Below are experts of layer 5 (counted from 0) of a mixture-of-experts language model. Rows are named router (the router's row for the expert), gate (a neuron's input weights, with its number), up (a neuron's input weights, with its number) and show model dimensions 0-47. Each number is 128 + 32 x the weight over its row's rms, rounded and kept within 0 to 255. Numbers have three digits each.
After each expert's rows: "gets" lists some tokens that make up at least twice as much of what it gets as of all text. This comes from a sample of Wikipedia text that the model never trained on. Tokens count by the router's weight.

# expert 23
router:126166096131093143120150115096159143136057070144178107149107123144152130135132092140101079149186126084094116162103090178157164096098097074143044
gate0:129095061147101181111135126099114093119149209179198137172138139120078110124084126154125101199188081138088158161087120118143175134125154108153125
up0:035170138156154146125128100186181101164066084144129128133100092118101135131160105089110118112119132136085101140053113144155091121155099111126116
gate1:120140143129121134147129067098140157084108085130169051105106116099117156097080163100148129162120101086154087131137091142169109073136135106138125
up1:127139122094145174183179113137099177170117086142084114160157113152138103055136074103152122098087111196103108125083110117130087096177114118116138
gate2:159075115119148116122153155107101172169138138150149139247130157096188157140102124147109159187085102079113146107094116082174084112180089112135104
up2:062139133159143092132180126075093065152099186084060195065083113119053126116142146130066139153122128126127142167175099120108110129116184156154145
gate3:208124108170062145128099126117108151115085169167171144127135160124186112116145167126095058130119108130113124125153123165099131122133108171134125
up3:145134084128153128151179178171154114111168058132251123143158118144155094072068157082085098145138088103146103084077101182152107057222101114158103
gate4:144107163135113105147089128089149124109098131140173059153130114077192125105180107171035123122122119102143090145066077110155142110192073091094095
up4:164123113081215096182126160117124178160146131106129076145135059160167153169072139118134132113165082119185087142073115116097168114193138138131104
gets: " was", " is", "\n", " has", " were", " are"

# expert 6
router:080090134144109110124180123161142149085131125176128069108089140069107139099135142146148124116158193139045117086081132120145152151098119125107088
gate0:120186061108139122144106179112076187141096157162162111168103178069142147143177134172079151137164156164102150080139091090178109113125166155111109
up0:112116095137134087141113139054052146153159046116164103174141113166135106110116063137139159103223173119112072128134120119035179155151121112137153
gate1:086100042213078159121140121102125096165109115165193129157136141181148114125164158163111136169084064083088117157124129107166169085069108125124119
up1:148151112158127107142138105143134161160166134113117120120145149084090178088107118095175112081128123149134077173086144113117122188135093141121121
gate2:102136163130180086128175074123125114174105092159134140151117139100174121132167157198097131112159125159117067077078121113137132117153097100080108
up2:056118135106142163103047086132120153119121166127121167126122177122119158134174066166140086094086130113156074131159161115171142158163076150123125
gate3:112160115135124102115195105171144135129045174104102105181072168141163161123159150169124111068129156093090146078043086087155082126127133067090144
up3:138102154092127157103109144154092125115138126085150096169143141121182130145163094075116140155123114159161122155186168204064136140114133161119160
gate4:102163199135100120086124176159131141077195116147143078117100119145166141157166160154080148211126112168096078131106107130136184116120163177130100
up4:153121143130128167127138130095125105150111080096117169126109118148157126151110140066181149160150106081140141140152097137076144114105105122122172
gets: "-", "\n", "  ", " 4", " 5", " Year"

# expert 50
router:138088157124098148130116163108158116188089146132171177147132125158153108115135118128080166112134160100104124139166114102158059057133153136130137
gate0:148071127138140109084114114127125174121147135098145159133139146087141137145100140139092132155129079073103078170150063181108150091134141099176057
up0:136156115140133122096079137093191127122177158123158140155154111116115131132108036139133093202129096129105149112158094154153140126153171086123106
gate1:131153196116090130075122118160131154173090121144143129156137110161118135162109204124102146139110141061139104114151152156198073079163139128079156
up1:168122122061155155090109094109119195139086130138172148115136142137149098171097128157051117093050131144141177109130129170166126110156132068131177
gate2:136106140124152180112130121124162130108065117169129088124085151138174138116078152170150186174083123128106115109150155129193171144138114144139090
up2:188107110155190182087168166116147144128176129151098130169145145131156142165127072134136164103076123181147159108130137176129152160111114105129124
gate3:167108168179148122119161118102147149135135106091211143123141145179146212097159164121113114148101117117123097089170111081101090136142153145121081
up3:156140097131155184129157140165144120157149134115113137109098152132112175123130115154163134123125115105128158132164098104160147133139079126113170
gate4:120125139144080142061136147109133125181092154133109127167138184099136084115076136137061112135174130111080109128123123081145155128142112118138073
up4:091182142136100151157117117073059071106110137111103174169129113071119125145089157120141105133081101157187063199142182124106101139092107132083113
gets: " in", " to", " from", " at", " of", " by"

# expert 26
router:133162107116093122142171098117164140145093121124149128151140120141163142089106090132103102131172122132108085184079108122125146083125104090174065
gate0:120131126188141115110135062117092127172148073096088101126129181118148138112111154097124175119105135100149082120117149107130106099130136098160115
up0:066118134121218138188160180107191103132084165115050137132127173123176132147075121103107115100107126111132092123132157156093160132130132133116171
gate1:100096109133088159112132108160121126137170141092139160134140155114084104123178099141117133067117123152143090116155102114123137125152154151142138
up1:125137151160142158118093068134087093111154175101098187146162145177141162117035082114126139139121132141136078162077057110067153171170115119178105
gate2:108104099169096116108159109105075100142187103106127197135093085118085093145139112129164124163125113123096148119046143130147106135111149117163167
up2:163116147106166121104089131123169093139148122129144115083136160150201113129116152146183130142143112124100147128065138173078142134096135147060090
gate3:137115122101098115122194089173105144092053160090196112174107144107147124124167148126095108132122091158133117120114114069121123152143091140125144
up3:140109129120093121064164067132090126107121151134078103095147158133101105109136134115101069163130106134095095116069113148133094136142108119101095
gate4:131138219236102141109164084139122103209084096148199127164120110110117159137087115181093197114117141118118114135121120119115122113150124124150111
up4:138093158150107059174115074153133102099173154092171155071168100146125092114170135088114105165127111150152171138154167141111129120122138120143128
gets: " was", " is", " were", " are", " has", " had"

# expert 19
router:115075164127147131109220126118120074125113094127154163212152113137168120102155120123128162146144104086113182145131137073127095126114112126122114
gate0:132084137105096156139085095075128111144132103158113095127160079107153121084149096186143151109109126105095113131138151089153103134149083101121156
up0:086082136099124185063119151127224114172111132113068105204096088172134163158191161145127177114078180139092064133129192166164139153124057115136116
gate1:103126068156130148099169153138164131113145182143094156102118145146119174120078150153099158166128099095088103143053151146090102120174119174112152
up1:175163151153131115099130086093068146150147123063164062204160120137123129105163178096170121112162133101143136143164109205108122113144105125167129
gate2:179157095126130184114109153176116126154114176088179118186153125145139150120121169102103132152137103098117137131047044105111157140100152119106159
up2:102133119193093127112100115140147160192164141086109090145164137145182145144143130108149114088169074113092103111100122183124142121105159077129117
gate3:092133185099107099134129122112158144145146118133109106085128119138106137114132132155098084143153194140126104069150135143144131115157081091133050
up3:119200136125140105109051149110149107136125146149119139107182169134150159110097210116113104125089136174111172122208120066139111114115163122141084
gate4:120120128114108104149146121102149141177093128110197142207100108160138142140062120095120116122103142102099132150155099136093131121171129119174145
up4:161130143156119096125210113132138139096071115178073098146120138125191136185129167064116111129168092185144124063173072139141114074128094101216167
gets: "-", "–", " (", "/", "M", "V"

# expert 61
router:090119124118127179128144093200199186142078139145096099157068119065120132103181156156101082151103230103153070095086132165119163081121071138164096
gate0:063120141128138154126076153185141176224117131128124111097100153142108107076152154130107144111119145128109138112159038124155140165186106201130109
up0:163073096118145111120073135129105088137148091141141140091116180129148164155109184122102086138131095157127126153132153165162134099116155137101138
gate1:127130132124110095121153217157114155149099232113132133116111134120118184133128105130136089174193146099104112098130098135142151138078112143117114
up1:181100096126137098108087160107147169131162151124152106065083161085067101192154109122163114153171110114132145103192169166179146166144140129172165
gate2:217102139136042102097128128132078131168140099162088126103148093106097121077085154122076107136147101140057135164112067058134115086179158088131124
up2:128155105105106165100187101137117091128102184109104164174069139126103131083141108084079146147172129163115123126120126122109090120122136103072159
gate3:092086170115090113131106145162137119111084177102130102141184149133131156153114115140128106145119064092130135144142158129123182141132163091127078
up3:121135148207202152122095119172117165082108153126178123134087159126117181133101147081143135126168175149092166112180128164106117146111136140095171
gate4:124128172167149143161135117166118068145141112103086127141163131117144173101073109188092125078124145096104144130155109104182107148142165098139116
up4:151112215178154109118146039105151081118075162108110116169116149080105104150065124107143119130134132122110148144177115101104199118068151121128118
gets: " to", " with", " he", " his", " He", " for"

# expert 57
router:089123167141090172073156083089147081102099152133066120136141078088134175074208140160102107152111166140083102103074109140118159124108133147167135
gate0:154068084060061192128165106102079101133110156107107110147144168148141112122175110143130142154157098085132112084091121143192145120076115106103082
up0:128097151108142114142111106198126080086102123111117159171127130117178135152112109144146154125112127179165071144139155051086102088141116146093123
gate1:072106128104104132108140166139120112132122154123120158153107152084162114119186091156110112154091196105098138149150133132077203153146148102110137
up1:092100170093083203088152064154104128083136088128133160158126163120150054104069105162098087116115138179161173148179138093082120172127161078125095
gate2:081142185159143170093120092140094125077176123152098149125073100085099162097144206103109142109155146117103160119079113101123121080150124103137068
up2:131085110133142082164225144109088113158135104111141109123153161148176084165091126081125074136119113157145109074076150206171106152162135106109114
gate3:166132083153119118070130121148115147090155081115132121116183180087085094110126176120099113156083107102107139115121102054137138069125166162160158
up3:098161110161162137105119131116089158135118196076143127176126176099137154170090069077140168076110102040178167125085129137131059151150177119185070
gate4:097106131144129108124106166081118101105135199111130145096134108103095137129185125080089051114148135126090162077071148058150113132125089098125110
up4:128110149111097143068122157112153162163120162151134071073113133146162112101121155082161176183092123123112164133110131162160114143111152166111196
gets: " |", " (", ")", "–", " 0", " -"

# expert 35
router:139091128189133134097104134134107129176140165151117216183112161155125152125094118146061188139147102080100100111197089133141145093116135127140128
gate0:131141080141114112132134196156130146151093190158136167136104097109156163092157110143094077164139097136125081133153113105164084135096181124113144
up0:145135114105119035115109132115151078066069064118124130094183107166079086114109119099137067112204128104106149148126126152155130182142108083136104
gate1:127081165133109153169142124181139123163081104107120164061115188090147087146138114128150051117120139139090138135079109104175114118072066165088037
up1:149168138117132080179114155130128106114106089105115094129147086088084123135113132079141092134146157136130044167104154085081137046110114140132131
gate2:125103183092135202120098153145165107165090133155098121162071085173168190122167155115075129139089134160099158104143111105143156103141138141132130
up2:133132150159125127192112138153148144092118151124098166082130138165103199142109164120141097145180141104061106129105092112148152163063126087142182
gate3:111085117130121154116124176143132139111123138149171167148146117098112170101169129135055128156161151182094119105121121087148149105097100125112084
up3:094087114137170083091134166163068080056127182090166132121107160118112120124129125219146159091095108128101130104151121119161169112155122179110082
gate4:148165182119127096133159135148115120200137099141203073137116115181162134104139178076070121118142141141069112093097162172151150129134065134095129
up4:156122106104112197133086155186189075123123147125123151075106140111152135116161108160143129155074116136160127048135170145132129078048154150138107
gets: "=", "-", ":", " as", "|", " \""

# expert 62
router:149085096156123202118138093056103080192071177146134121134089132079159132169163138154145114224138120106083080099074145152176145088124108080126081
gate0:093117121153154113164162117157152111117100133148159096155114135108119136137141119190118131125109131136152102146055061135113090132152105073153126
up0:130070115165128110116096161150098193141134106134148155085158096130086129185116186097126188122094109153135120147145129151132102133113166162135137
gate1:158145150138137143104051057112131118151087108192120137116123160165145077134159152123142127221180123072157181137107124133240147146117091114143094
up1:102163143139109106156086155101086155152104094191147083104216109152135087069133156099119094105153137136115161122153118137119171129093189101178138
gate2:086122134127109142077135111174077101087096110159119118122091156076174162096099148158149141153114119063048113127155110054146094123117103163128095
up2:078153099116136132121111122100118169143159124110140136137140137130073131125096164118140133105155175120189146137097120186083122092154226178190164
gate3:190070143126141144068180041111082083084106074165110114133110105133108130163146154088120078153138108153095155124095144112149176090163153101184149
up3:074165200124165115188140084124173158056148107093142097162142152155121036115104127131142133120145178106095129160166126187145132177131123038194160
gate4:152135139165115121112162125155115111131110167108123114106103121074172087132093115163118186183184120097123104171130139118166128141172111061156109
up4:139118109133181175105143164087082112113126160132144106191149146117137099147098081146083100145111156132130155160093145170116164092138217106093103
gets: " |", "|", ")", "0", "1", "2"

# expert 27
router:123082178129146185067129166146127131126152145178180142188090155116174167130156154159144158147114202131140116110118141060104165106129106160130101
gate0:181124099101186156160079098121124135166061167218166118158122131102128198068152094113092147157124163126091141095113166135155132108118111127132086
up0:120157160102162173110179077109127104090054151098119118083107139064127125083162147135152132146098124102086087152101173130108161040053106084047115
gate1:132100104136151094154197105171179120086122177110136107133101070128110125098129130102103109095141145128129051100080174142144154142127103049181104
up1:110157100124080145116150114096163156112129149108138055089113114098089134126181130104127120138181119114109142089141171091194102125124078123106113
gate2:155124159116119187135135108151165162113130145148125139156216096091134175141137156221084132122144077132150084118140124137108092065102112051167097
up2:134076125161120149158055124093056108182136151091118112114091121126152108114076162047180115180130093080111206146144122135157128198143154154157144
gate3:123112116139111135120126160145184142137129141176133104146126163137156164078110154128137121096152151131095083125091207111129126063143124086100186
up3:180119162147155109151136123148121118172123134119180110153160109052127089141142130114113086167158168125061143161087105184139163155128092080088084
gate4:151187157104104138109138129173180150170107182165099138156082131172117105101152110125116180155186138067097154054113142112145111107114098116101088
up4:088138116138112154151191195159152113129120182113123088115136042082135179121193079110147144106169153127122123107089088107138129128128162147096130
gets: "\n", " a", "\n\n", " was", ")", " is"

# expert 11
router:159116125162129117058169115096079083137121154131168143129127154101161146108110149120133171198138079110139166123145108084084167097127129082113169
gate0:130120071173144151083132123101143157179192183094121115089114129096117122112132140140122156138101120091112153019137076123113161113156201128123181
up0:102088139132204105166106129153096105132141118106139150139117119089172121103092151125179111148187055138098154178104150174138111217085085100120095
gate1:164106123167112091041148097150138157142169133150153116125111145082103135160121181122172119118158202125115147101135078123126138133126104140134096
up1:158118101189150179099158050176114147131092100121067148136120164062162095154094162146150178131126092066156137089139104149131105128144079108119154
gate2:080107127150098136114151115163197136098124113109157089142210098159144132113119119108114119084131063142080132146116129116096171183103084137130171
up2:134190172146138138142155144165051134155122193125100104160125132077144188103140152161117086120110116149071126079122111116108177129092134158037146
gate3:103147106166129220110078109134102141091109159131138125141142186118099160093116160161106153163152140155103129099130110119159125076142148126159150
up3:066134139142079125114126140157113128105141114156138133124140139121111111160170121137123116139116148193113132074161104136107176104180139123072139
gate4:048153183083105154097128131146128152157129213163149081172104076132176195128101164147173131199152151093105099105114148156135062135105144124181109
up4:140066086081114095159150201104136012102108125117125176131128086157117135158131131104119143134150140109130071079125080114092120096149084163136121
gets: " and", ".", " or", " a", "%", " an"

# expert 56
router:075087183177127046114149072118123094099150115161229111227077170128162113098128117138137144100126156069099127152188162113088102112153099110122087
gate0:111190127191071140114144133136072137168142115202143136145166159168103122103133120174136084153116193106115100103131060119109132127151161105170120
up0:164135197129079127090126148098122116115087162101137152155171041197094092173086147117140094128127087142132151150108134131155086132175111134179087
gate1:130162109072113112109146137110165108151109116100140117145101145122173159098131172165136105147112131107105174173096129066129166133147100149112122
up1:155109185119145115136132152145076116075075103134110114122157122117096145132138097108150124110165226115121114126132171096137115153148098151153167
gate2:176127114090125136114102106118131134120134127161178115158114134118152130134117140165110069157138092071111101127073099137117180071095130096116095
up2:108097121139121083182145131170094166123199111165177151143127117151115068104085093139133113061144094088111092147188102098155102160139151170048160
gate3:107057110101118083156149179161099154097096139129102107199111156159174160149121117088111060093092131179096149124139159111134162152092189126123123
up3:150124108167167091179148102140135155145095141164067152140101136094145226162110154068145124110138092107127163102183171076171091182136172110143065
gate4:112105110126106124196164084150093103106105150121120180083165145150078083146088162080154112185171095101164153128143151096187160131138125107156115
up4:062137104044140136110131091143129127123155130096149104159090129140164098090135092141114138139066119086116138188093141143137146091166148189089159
gets: " of", " for", " in", " on", " with", " by"

# expert 4
router:160107148182127175144105181131141092133130133163141142228101172137135124128114105164097145167106180106158115136128133132146108078127134182140115
gate0:160096085174124141066189138144141161082056121111119158166082106082176148140122135087111122134160117111113132098109096129160137044116138128179118
up0:065149100114111146155160046145150071088150193052136149108080124105119165130101093117106097087165099180123191101137129124061025134096090086139142
gate1:130078125168111160068169127160121106172087092124146066132129084154190120070093178166141118135093181137089113109128104059196129079130078132097192
up1:165154156145082137151152176113140089073104096187124108207109138124085144100127141123110155140151126154122124185140140136146125095119169113097133
gate2:156118099169083112168170097093112133142178167134175133133140150091152125121116095143155140167106119077147113129140083120107115093095173132165132
up2:042116131203111160117097096126061207143167117145126092137145206134051122067113149236130187106091083131092160070153150141119089084151089156143138
gate3:108110152094137112084137100091135202197137141154073106191183174098144145175131075117169145103090139137129146132101126095211180129062150151189154
up3:110178156129115145115139081131121132136107092144158113159121120133130103143117059147078114105078153100104104160043119129180107129071118097091117
gate4:112138190127098149170138136122132194097160137163159132184165126117178101099147169140129176183116112128117149131094119141178121120199051190125079
up4:138115117126120173180103135102145145128115148075131141117125126121143129155170075127148174081161117122096106099090114066081151196143079191162135
gets: ",", ".", "'", ")", " who", "\""

# expert 59
router:128145154143103082090128071108170140150148113145173104117147131049170127095146115140122108155154103118143088145118094148119142097125110096159122
gate0:123148092168128156102157121164161133103119083123142148152099125059180078115120075135152122120105138113108064128154120132160072104160093082091077
up0:154109103049089096108074089070119142097135125135099111056140203129130162126094137122145099095138141130163159163098147150160137130151123146109140
gate1:109131128143106149125133071083183122215107175126141139100107180113118079136155168131139158136113112108166085097133112112137091098126124174146137
up1:114121129104129155064142142074135130114114054139136093120117135120197085132107154179099159147140128116148125142185090121100188095135130179165132
gate2:065132111138111130095109096116111095161141076183101118152129158090095094050148079093099124123071144043184124164121126151107109099150152087116072
up2:144134100147094175147127166145106118147136161140176091071082157107108119153110157168157088129097159131182094152063152086098149070135154191155083
gate3:155122126126107149120124184097129150065139145156130113107110105125062179074151089185145152124149157096132063094118125086170162064059106135058083
up3:076102044163127127145174083093151127085143198085131067091072126187150185094163184149103119082111155130133182090151140152165125155114142116152139
gate4:103121138088132105148124095165170164099163179179153109093155161111082112107117077179160096124140137063098086079076133154125131158091129128183099
up4:173109127123169153120083114147143179115173078107127149167132133138101102063124111101137148136159168114109162136145111132131155144138115152164120
gets: " in", " of", " for", " to", " with", " by"

# expert 36
router:095137140161114107120146124112093100118156081161125114162122123085149101113133116164131126147140045163137173146097136104106131111091121090105111
gate0:092089093118116092077146160132124139096113135163140100181113137134093140126093119115138149078134162139147101112113132150162134120105118153190163
up0:113143159150136189089155147092124148119130110159091118097171133096198129142137130127124121130165116077109143138092111121167095110111131089148138
gate1:077120089148084143091119149093104172158104099147148112166158149092157136144177070090122075136159117130130090144103112182141187099078083146167129
up1:149161194182156149101102152101108137112112148082102149089127074127163166148079155097170155185107124114115138131148093074115159110168120162166144
gate2:110140142169115157140135121181105130151110201130106121166127134108108145144148205130091135150125149146124090078114131076109109159122093107180130
up2:034082142194148109123084122137149129157126135138188059117150079165096129146149124130196185125076159093113143120138189162137140145152141136125131
gate3:116114116180140118104096167093104125119158121135190117093128095158156119102124103163092148151105132136076090143078140114147141131090033054079084
up3:139100169115124145128126128151154036119176158099151108103130152135112117131118138192114157158164154134088124152069138162089085181112096159089111
gate4:135081174088121116107069081130161081156097164145165115178064130170152167101161149092113142133093143174090087074081175099138161132070123133113087
up4:167118161118158101101157201111069143114121116103131103112106122099130168164152169126117217123083088114083136136149150128137112126093184135092093
gets: "s", " =", "es", ")", " 0", "ers"

# expert 0
router:130145151083128132118152083121120128164077118165124178148132135112154110130146140169100097164181145073158119116056145103138155093118102108176145
gate0:155138141184074141134079107109126142113130175183128125087086088056157120077168148183125144203153133108079131118151095176162175118130072131155166
up0:153115155138158112109175146140080124142163126112174112113172116080131124139127124078091141131134145147163076120123158111087035145107147053156084
gate1:165091129201143136156107126103114113215088137166188148166155152129145137033170106166132101144146192157175101099152124153167148079099144139125114
up1:157138067091082090188149113159132100120107154093075106111095105082111133143080119143165084103135145121097145148076169153092128135100097096074074
gate2:118115155156127088160114154144152126179187100130215150119115115160123144156171097085135136128118140122143159095139112110140125143148076115131129
up2:152130093123120114133115086127152132146161134108147163136009125121062107102110126132105120143113122178087171133174110109131140116113063143134150
gate3:106123104154101079083157048096103172188124139125136168152172089132115142115093168151126107161131119089130125102105132096125133134082096120140110
up3:155161125097162063117140133115105133167100086110144118145095072160171089120137091169099137142131144095119172116135137101116167120136110112114164
gate4:144126133132102142098126107121113164141128130139134175129107215145121114110156172162167167137130106113109119150110095098165145126135128128149118
up4:202174126122148217124139089145111092157060128180126132102158121142152120101118086123143117084126096124113076152175157143195131130087082131166088
gets: " and", ",", ".", " but", " or", "–"

# expert 13
router:144109126159131162140094126138138141141105132166143157218158169104159087100084107185129120122119165081152131142094099153156102069143131155189109
gate0:126122076155122123158132155129181142121119134182123089158109112063118082163118087126165075102082120106144123146120143153158154110167107132130067
up0:202142122151096117124114128106126126105078049108127180110161071148104152135115159135119122193111123123129138186154113066116075039124114147198125
gate1:130163114152109135142119123131165142131175164170181117148141143063196107123142092102151087102079119133138137103092115158207133090235114130173104
up1:140081166084138113107153140152151125115101053090119136186097107123110128210142152107151139113124123191180148175124165042118075101126161088140137
gate2:087146138199081130095130081160083125108171145140166083140098172148186138114082103172066140147125068107099159154119081112171074110135125083128122
up2:086128088156112131128093106130121115139187115160168129094177125164128139132073049117051175117162103147095175144111111157176087110105119189180136
gate3:098157113149103089139166156128124176130100146147128141155117140026137137118087157138177112154171138150110135149072118122123132059157124138200074
up3:110142067080121078155111096123062141096149144166154160176133082156143074176113095058129165100130165135159107158150121095129163223145166147126071
gate4:189100174173132153079159082205156106112063199139168113228174165143154111069129128152098083094180159085122155159155146123137109128104137105136130
up4:156145208190116091114123069161098125178091128157179160169154178144160118100093133126109152152173113096127170139110140111187145151079165052124108
gets: " and", ".", ",", " but", " that", " who"

# expert 55
router:154095113160119130145181202106055157142127121127141133141181166166153076124106153104077150090176139163089167112154099109183133100171180158155177
gate0:131112127105133114082205124147116144098127062148151094178112140108132147114202148118137120160075099067157122110136104090162158066143099108104150
up0:099090199138180121122081088106155129150116104082115153141106136153130121165074140181166128110109117136059160109085216136109134165137148120074105
gate1:068115123137122082106090123137158110114143100224115131118110159136103073131174089156098044153163121089127117125130156074078147087105123168162117
up1:142123142126076142141142112153081108083140041139149103140169113106112094091198158090114096127143159186113112164108092111134110158112139102141127
gate2:124088104114082120128134174112146165114128138218176094076117116136174151080140108130055139133156169076124061149122084130142198108172132126069123
up2:130130146089136129110143139166148155131130130129119116105107163115093101092112062151096156149192105149108097154114103110127148134100112144110099
gate3:149125077105094082121143107116124154113157071121123130174183095139095087140092165091174155135149107149083167178146123138131133097134104137140137
up3:100136151110113088130052150172149094149146119150090113133144187145089161106118110144093140113159157148148130161145144073073128136134115140119102
gate4:039147182162082140155174145136105184132137057155154099153129124140071119088174178109112164136110092079116118148104083135144136122145112124143095
up4:160129139159114142139110126221098111077180120157177208160103155099171168084189089136151137108115149115139160100174118127151094134166113151139128
gets: " in", " In", " on", "In", " at", " of"

# expert 40
router:171148133152108154101172094109062108118092087158093163133159141129132090118111131153084145177092106123115139154101137121174140090105119114120059
gate0:125123112109109126108130196138118134175100130155101082174126108113133165079173137104125152141062067113094094135075172129159156118107167102099083
up0:144100140162092151110132138153170120140131162122149150089158167117106090124138131148174068126120147120114139090152097094077105154160112147157164
gate1:159141145154086149142190097114112142163134085168102118146108100116069131133106138106134077097113133126107125101097088137166137116140136063179094
up1:132117111123154156123112089131098103142086156149134022141099115106156136210144105151128135103126163147117110054168104145091173121083171203124201
gate2:134107168112166084074167102114119145112156117172147158166137109144115177071102105138100162194142112120139130078195154119180107123119134131152138
up2:123144126170136154129116138136149108104134069064152170093087171150104107149149169131134134098098076172153123120025097097133107145179089129098102
gate3:156126193147111098099160081168135128168129078138071178131113117098151091118150185099101109089124120126170129120103060086133132183152059143128102
up3:114128093112138130109141178090067197107139128083135101142145098089133119102142157127120154133127135158110093110083059143157075101179160089145135
gate4:141161108126129121128148108115079174117137112135120142076189156113115110108099073143126116165143098116110107163156099123158117130111128132201113
up4:123096063058098119170168147120126135157157119139160191110102097135173145198178090095133129108119075107166146134150118172125076185138180097114109
gets: "s", "=", "es", " 0", "ers", " people"

# expert 37
router:153109118188120108097106157144129101122145155134153155127116144119134176101122125127084169172144132142129086091149118135146213108099116161135144
gate0:117090168180134125101117133110112185095089158193078124135091173150215194078085172139136144146151089096119148102145107166129161084103155145177188
up0:144117039159131084173100119089153156119152131110122095079193207184183167152078177094099057184141117108090169099132121130167184093175111101112147
gate1:110053162176099118130140096151155121110112103143157157135090149136104128145054153172182140185089140125132117158149117105172115172104112156102133
up1:137126159155134161116122124140132134146100118174145147168145139157135094141136180172093144106138098130104110135078154131141145117135116134110089
gate2:109119177080113173059172152158156168118108120146151085147077105167084141159139084145073085109125161100079118148127146107109105140112084106090136
up2:125093142125092133185111109083123098118117102065118173115104093146137113111132151138222099190084161075151164151058185155138178119101134101062116
gate3:103150089107095089164115175205121132062159196124098131115109105072118103109090099139116154161176159149162107117063082096166116116160117115188122
up3:165150160134099102160117107160111157119197096177211090146146131123177116141122133129140115116147147128142199135124174129120157112115117165140186
gate4:102118108108099158158098161117152119054070127099122075120047096130125106063166168105134172121163182119177097178171163106097075092107117169152148
up4:145173112106107145147123081107136073178172068181139095143176100118113131129127128123153203105137106141141117135111137115159105074088153152087177
gets: ":", " as", "\"", " \"", "=", " ("

# expert 20
router:116098088142115133087186110112107148208113139123074138129169136120129072110201147157132105112103101143090096128130049124161152107128144129166102
gate0:151132170154107131110153110179155113131062120108162055108116167142127123142098148098084168111117118117106141111164091066156046150090094159121058
up0:138131189084185162140138126176071137138161089094120133137154126130135119141149136130128173110153106115172145150128076116114162130082102160158135
gate1:092132098130168099175196103097155095140167173141156145133146102140113089077133125179120126141174088120081150134111098216193124132173100065082090
up1:050091133104149175121234130143146110136084120129154167199112185166127136119091111105062117120054122097125101121125122086103152132108157126092145
gate2:182119115114161104196156140165214147186147118113089177096070189098123090092135137150152103159153111123127106116110103176133113130080127133127104
up2:095124109125161086116159119090169156151173129159121123111160127123084115099159124184170107131119161150121152127138123103146154159077083168128186
gate3:179105160084077124166096131156101085159137185121148155141154159083075139134054173190059103152079159106112134111146102074114117128108138087181090
up3:156163221156136165122066103106085100143146175146162089113107078071091155145177146169151051108091167189123123123144148111179115151087157154106109
gate4:088111124128135120104127134110164111149124111121102095147137106127113053153119114080131136103177149132086107157129146146148113093138181052119124
up4:159109116080155117103185125120085138156127145094157144131179196132132136113167092156073166124155068041087115186145110082184102159093189137164133
gets: " |", " a", "–", " +", ";", " on"

# expert 53
router:167160099118088089116140162125070194134130122161123128140195142135094047075080135111091133128146108138152107179114084159132141100132121125153138
gate0:168076064145135147162155141090142150143178077191115144099145094072100121161126115132111144103118136148094171132143158101170112128092155158142143
up0:106102147137125106143189163138121150159112137151116204147121149142121102103125141139104144106131143089087166149119118077162178141114118146125139
gate1:073114112123117121095129154108142172096155166166098104117144128157091061101129108151088120168180120094066119138083087056176111097123167086114097
up1:112130120145064134111123127195081143143169121076172130149172108114193111137081192141170102142066158137097140114127087137108134090152137133084175
gate2:088143108135092093068149136028157112157102094163155136111086152150080089096138083152100105122152121099123193085147097102215116127118119160153128
up2:106108139113160121155098091093129063142156120133069109123141094121083070130097135087141171092161158125081144147106127082091186120123140130104138
gate3:137106131105150157135178144131105191118117127161085098087108106134138164073115079131091102146123140133156117137149088091161147141113079113143093
up3:131111171105128157153160185136149204107058172136111129169102136127151140135115146155168172160113146157161100121147200075146088083129110169156074
gate4:133113081089164063154158147163142172045139154130113118118118122097166114181131141152107079085099122149120117090159132089120057111195138079105154
up4:124089129141163096184128181073152116095079116136144123064118146125100128122107087168174138148103205144126142107135130103148178145111128146113146
gets: " in", " to", " for", " of", " on", " by"